From a checkpoint of a small mixture-of-experts model trained on Wikipedia: 16 experts in each of 11 layers.
Below are experts of layer 5 (counted from 0) of a mixture-of-experts language model. Rows are named router (the router's row for the expert), up (a neuron's input weights, with its number), down (a neuron's output weights, with its number) and show model dimensions 96-191. Each number is 200 + 20 x the weight over its row's rms, rounded and kept within 0 to 999.
Before each expert's rows: "mostly gets" lists some tokens that are sent to it at least half of the time; "comes before" lists some tokens at least twice as common just after its tokens as in all text. This comes from a sample of Wikipedia text that the model never trained on. Tokens count by the router's weight.

# expert 6
mostly gets: "tion", "duc", " first", "ition", "ction", " work"
comes before: "ed", "ing", " in", " by", " to", " of"
router,190,214,226,203,226,207,199,201,187,223,203,232,209,173,207,166,219,201,190,204,223,275,201,189,216,204,224,218,189,195,168,203,232,202,205,213,211,206,210,209,192,198,211,218,211,187,185,183,213,230,207,185,211,197,229,218,211,210,192,216,179,168,179,178,198,181,169,192,197,202,186,212,168,177,251,180,194,183,183,215,218,202,151,204,171,168,222,174,233,230,233,245,180,184,202,221
up5,243,201,206,209,208,195,196,156,213,237,225,181,221,195,179,201,209,201,188,202,207,179,195,193,203,217,226,195,201,183,199,181,204,215,184,216,234,165,200,200,177,185,196,178,225,188,229,215,177,233,216,216,198,181,197,195,195,194,207,199,205,223,192,195,240,185,202,194,200,186,196,228,203,199,207,206,187,232,199,244,214,189,198,195,222,190,230,178,188,192,218,173,152,170,197,178
down5,186,189,203,233,195,188,209,196,188,145,192,225,221,205,147,207,172,189,198,195,206,165,212,168,166,205,193,190,227,170,223,164,227,216,201,184,208,158,207,186,163,203,192,220,196,201,187,188,201,187,181,193,206,204,188,206,192,193,187,180,205,209,218,207,195,203,204,185,204,190,143,206,211,193,196,242,222,233,196,195,211,204,201,226,228,182,189,223,178,219,211,216,164,203,228,209

# expert 8
mostly gets: " 0", " 6", " 4", " New", " Wal", " 3"
comes before: " |", ";", ".", "o", "ton", "a"
router,210,194,231,209,216,201,189,206,165,195,206,222,190,172,209,157,191,212,182,229,219,218,212,195,209,172,201,225,166,209,204,211,233,192,202,191,168,214,207,194,190,253,199,231,177,210,186,183,209,214,176,182,190,206,201,217,200,192,187,210,168,219,193,195,176,201,199,222,201,219,194,192,205,201,170,199,197,203,202,221,189,213,133,210,164,205,208,204,185,165,209,211,188,193,173,184
up81,189,177,240,208,198,212,227,159,220,189,174,218,182,233,211,185,175,179,233,230,204,177,197,231,182,192,209,214,191,202,207,207,180,211,193,173,171,158,166,216,192,182,201,182,222,184,173,194,155,208,212,185,161,211,204,223,179,195,209,224,200,174,182,211,186,189,205,174,202,189,212,209,219,210,176,210,184,215,187,193,169,201,214,176,200,201,203,215,183,195,203,183,206,174,209,202
down81,202,234,223,196,213,180,216,197,190,180,208,197,194,209,207,222,204,190,198,188,225,198,189,193,203,176,203,224,179,181,211,238,194,190,195,188,163,190,205,213,241,183,204,200,183,195,180,172,214,224,198,230,198,201,198,166,196,217,227,195,200,231,207,211,200,236,177,236,251,199,188,206,198,204,160,192,209,198,195,190,165,184,217,214,214,204,159,185,210,218,176,176,160,215,226,189

# expert 14
mostly gets: "%", " it", " one", " has", "ations", " work"
comes before: ",", ".", " of", " |", " and", " in"
router,233,201,219,192,178,209,224,189,209,242,217,222,231,167,193,192,210,178,208,213,204,266,194,205,200,167,208,225,232,205,208,208,174,173,200,192,217,201,209,154,209,189,220,176,240,222,168,180,218,246,212,205,209,192,210,239,189,188,203,181,197,179,204,180,187,197,215,204,175,179,211,213,190,216,229,192,191,216,181,196,185,183,161,181,203,149,224,190,213,202,207,223,185,198,171,214
up5,233,223,212,199,221,168,189,191,209,209,196,188,200,192,204,206,230,206,214,223,215,199,184,193,193,194,195,220,192,209,204,165,208,199,161,207,157,199,172,197,195,202,190,228,206,186,215,221,195,180,178,132,199,214,179,194,215,193,214,218,203,225,220,227,198,195,197,234,175,227,194,210,229,176,157,204,195,187,205,180,219,198,190,206,177,193,170,236,212,221,204,195,192,204,203,194
down5,188,195,225,221,179,204,195,209,195,211,169,177,205,212,222,215,173,191,207,192,169,185,216,224,208,206,175,191,184,200,188,174,184,192,193,177,199,226,203,184,199,139,186,193,261,200,203,173,199,193,201,192,208,200,226,186,194,210,178,170,227,196,221,201,208,190,211,209,223,189,183,173,221,233,168,170,226,214,203,174,160,192,222,194,190,171,190,229,171,197,173,162,228,180,172,184

# expert 7
mostly gets: " is", " was", " st", " are", " were", " has"
comes before: " ", "\n", " 1", " 0", " 2", " 3"
router,204,189,212,217,172,204,211,222,221,206,160,203,197,225,207,208,175,206,210,223,215,223,197,196,180,203,212,203,180,211,208,210,197,219,188,199,174,193,194,208,198,211,198,214,213,193,166,202,197,157,205,185,189,203,171,182,203,223,203,230,214,222,156,227,209,202,220,210,173,189,176,159,202,201,188,182,193,232,170,206,185,182,251,185,202,193,194,188,187,224,194,211,184,199,202,211
up39,225,199,227,209,204,178,197,167,196,186,161,197,195,208,217,182,210,189,225,185,227,186,191,197,180,187,230,201,230,208,162,222,181,201,158,185,215,197,202,167,211,208,169,172,223,251,175,170,187,209,183,220,231,193,195,215,148,148,188,215,179,207,194,179,235,240,199,159,222,190,212,196,186,220,201,212,173,200,191,191,218,192,191,183,209,184,196,200,202,189,226,185,170,169,211,207
down39,191,192,211,180,160,198,217,174,197,195,212,217,163,200,199,181,236,198,202,205,221,228,182,167,210,193,194,205,190,174,191,210,212,206,181,196,221,212,200,182,209,204,166,163,206,197,194,226,183,196,198,195,216,186,220,222,154,193,213,198,175,184,202,213,222,208,169,211,206,204,204,201,182,211,213,226,211,177,167,226,199,193,185,202,181,191,191,219,186,160,170,228,201,208,178,239